From a checkpoint of a small mixture-of-experts model trained on Wikipedia.
Size: 9 layers, width 256.
Training: a variant of SOAP for the experts, 910M tokens, 7351 steps.
Below are experts of layer 3 (counted from 0) of a mixture-of-experts language model. Rows are named router (the router's row for the expert), gate (a neuron's input weights, with its number), up (a neuron's input weights, with its number), down (a neuron's output weights, with its number) and show model dimensions 0-255. Each number is 500 + 40 x the weight over its row's rms, rounded and kept within 0 to 999. Numbers have three digits each.
Before each expert's rows: a language model's description of what the expert responds to. This comes from a sample of Wikipedia text that the model never trained on.

# expert 56
It responds to: Possessives and group adjectives. Possessives and adjective endings describing groups or fields, such as 's, his, an, -ial in Special, -ual in sexual, social, American.
router:513479472487525505519511501427464437532516516524575511448487533451530489504521522501510546523486550481499505538450569523370485458463523546512533500559561450509519443519465500531593596459545495544473432509495476497507498580585466482459472498467550434480444510510520489555554511488536560486509440527535438484500466453556437474512498487501448553526542597528549535504523485543489507611453523401463513566508538487528502443481529447471504452434527479535428510536496508505450471479481495471492533509509496478497471468461529479420484493455539458446511548521469517541492494552460465509460489452541472489514526537507537438516468591541544500425482519524497555443484571505533523485487510482477522431490447571503532501492505555475547480596536474474543497396482475481508537452387457
gate0:457587517498478496482497521516544510524476545543450527532511506531503526570523456465478545528506490519466586543516422484488482442569495485459469470525462434521535503538491478509512470475445524477501457494467405457440489516510521489418500538573496486492474503603524517567471516496574507569497467558466453613530493545473465463500432581475521554466550508552513601450575440496498494507560459542548523539490452485485528582521523423484527493531455469491533438458526551534509570558517459528431506486492483452477559518454534469483490567536538535477420496517554467503577474476476457502558511480483594497462526460535478448490450514533516453548514532443475475533456503565452470459522533529519508501447496546555471505509455434544488522488528400481574453533507439526486476487492529
up0:476554518514442489464523513551544462476524526477476509476442534542473465557548541458461553560562500477486525563482439536464498495539468481480428513511495436550507559491523494513493464553484546484503475482538406523446414502491538506446503509514462513526497455501524547568492508502567451540515473481457495615539493513481453485501454570453521541472592556525492588444548469445509513491494479556562553544523458463479518529497524432482450527504424482552568470466536583532523548549491483530427512517514452473450550541466512506494481580553498484518386500525499490485628475461511431535527523503489532429424475466551485469454463507472488490567519519438475558517473517534452459457515523531496551523489531561528521501493483487546463506431448425456572483487515497513531565456455506
down0:542437463486530515488511489499521570498482468533448509493539552479518407455520564488476483429462476501470496527488490459497531512558537540490525492456496505547534445493499407505487476522509393529481485466441461502533475393490552455568505473474481450524479527522537521478496544498501468461567490519511506534526484524485392501497517509482520536579460450545483507512503441535491475539591420489507482546512534459464474507497477434532553484491495509534450440496508442543497491535555507565539484470520511482519447462554524490549476519498475574516429529458456592492498476551520460564491459562497460498530563502496510479491465503537512502557449572491582609503510590534497543429533467592466525462424516518474498420521513426536467395525551546502557509476557556525509500415543493
gate1:500525569479533484507426531489586487497505387497546514473468487541552539541488457481459508442492532436512530501536513543482475485479478509494468510505491463509507494490516531471520548483462563523543536490508518410445570464493572515420540433430514463519515489525552507427533500479498543514470472531461438508536540460473535492500465591553478478506534480485493512490464481533590480449493504525444571471510524509492525502529499478465573575463501579483507407517440542537537492530524495514485496430496432523518461541446479448497465582451524579478544554529493476466485507393547546503518472499462478548591519445516539553477547434421516466471436429527469455456436541473519511534494512422481489476482460503531616489427498537493464516439478461497505569531503501552563475523546547
up1:477524601532533493485397562482541518522525444515603506479444524497548538510506475517449500471505542421473522497507562515520503503516491524437494449520476532498543455477545542517522498521483537527550507533505521425470559538499535466445555420467446487487510490563537539410538568474495517492457478566413489527501506458555535474471453605508456498524491486452485515478452463532588485461512501525429524485507505466468564476551489445490588505478525559475503415597491511543517505499486523532474480446534469502539440487483499442497456565447458527470572551515429475436516516433515517490458450482464476513537547482534526493478507384474486464503470456512516481472472534449538516578508522437512485464431509440501607497449485547484476551466475475471495557511520528518503430524558554
down1:542495501471511536481551447526351516518473495500510487479500480508518494519571480485527540437555530516531522388503506536483613569481452446433512476461560440548549485545433483540544479458491573518511416539507484442471512499416515491503515472566511613524505452525479449452494481449475541561530434512470481483460494499498509524490534483512532483460477529537453517492454541486568521449448576495514540484498549531514511510497449504489466533580522481524515489585430540519509517466503535454466500563513445515482489472428494568510436446539487593532508500580434483517544492487517531473497503440568493494503565449497536537475518503497495435505455484513475479520445444517492503495494469518441477519453426508485385505552558523510455569506497597520495507505543504482492501542474434
gate2:467432516562488427507539473408486464516546513491536473526530539468442478481553556501482517511520499497454492529513489501477474522452489509551503544419528570528512482503421467577484485479505559530385546467494546502513491558495498536462485561501503434582526489488486516515479507549555498464496488463450543575481479542436551531516498444469501514574422602516467548476543526496540509473426463490543482580510480487522484569506495486467481469504454511423501541489527441517478461400512384459450495516451523565526438487500526470468439513443455425481474490521485468507457464514501510492557487566528445501455552534523424481457527550517503633465527542496443542498484502482575528500540465522551487429465468485506477471491465447560526449493548491546550454519537500497500481489569541
up2:513546495468527491499529468512482515456474563504528514503512575515469455547514457515465438497471445537530427537465522570552451505535520446467424500545477511504582484550469519514473538509482515529509485460540579485445539468431501519580439519504462470510451538504493506502473486535482517523499596544521413537472488443531611482540509492524569538468496463487524437462551534507523565506516521498537504526550476481522558489509561445482482443416563456552492439500550548475467501552489501445551470535482454466479484459569456494459515468432500553486439544426515519421399506485576472565494511462386564533457507563459481484519528515543519447477461448529465561495522510488504502473454445538476517431483563452514481423476514475567533521440469532502499509562581487469478506543498489
down2:459488516531509474521540554479489538479539544459524504537545505494510476477554465547553471485487478510490514479542467598504538496505511475495506493573489436549492452480525592480532563547510494514604530429525521538442492485505452472510553522549495485563469573430419464491507597515526502480468490481452576476522478539524482431466520521547494527490497474465515485429488530524516475467512511453475426537515485476504497538501507505557556427478439596505515521516473396531506567432472560491498418468447481541503488539548471459473489533458542507455488508465390527472430467576448486534546493464477464477555568536436480491518495555466428469537480486494493480471524500486522532502476553501532432561510461423494431489572441493454587479496460522531414568495568466501469450560496491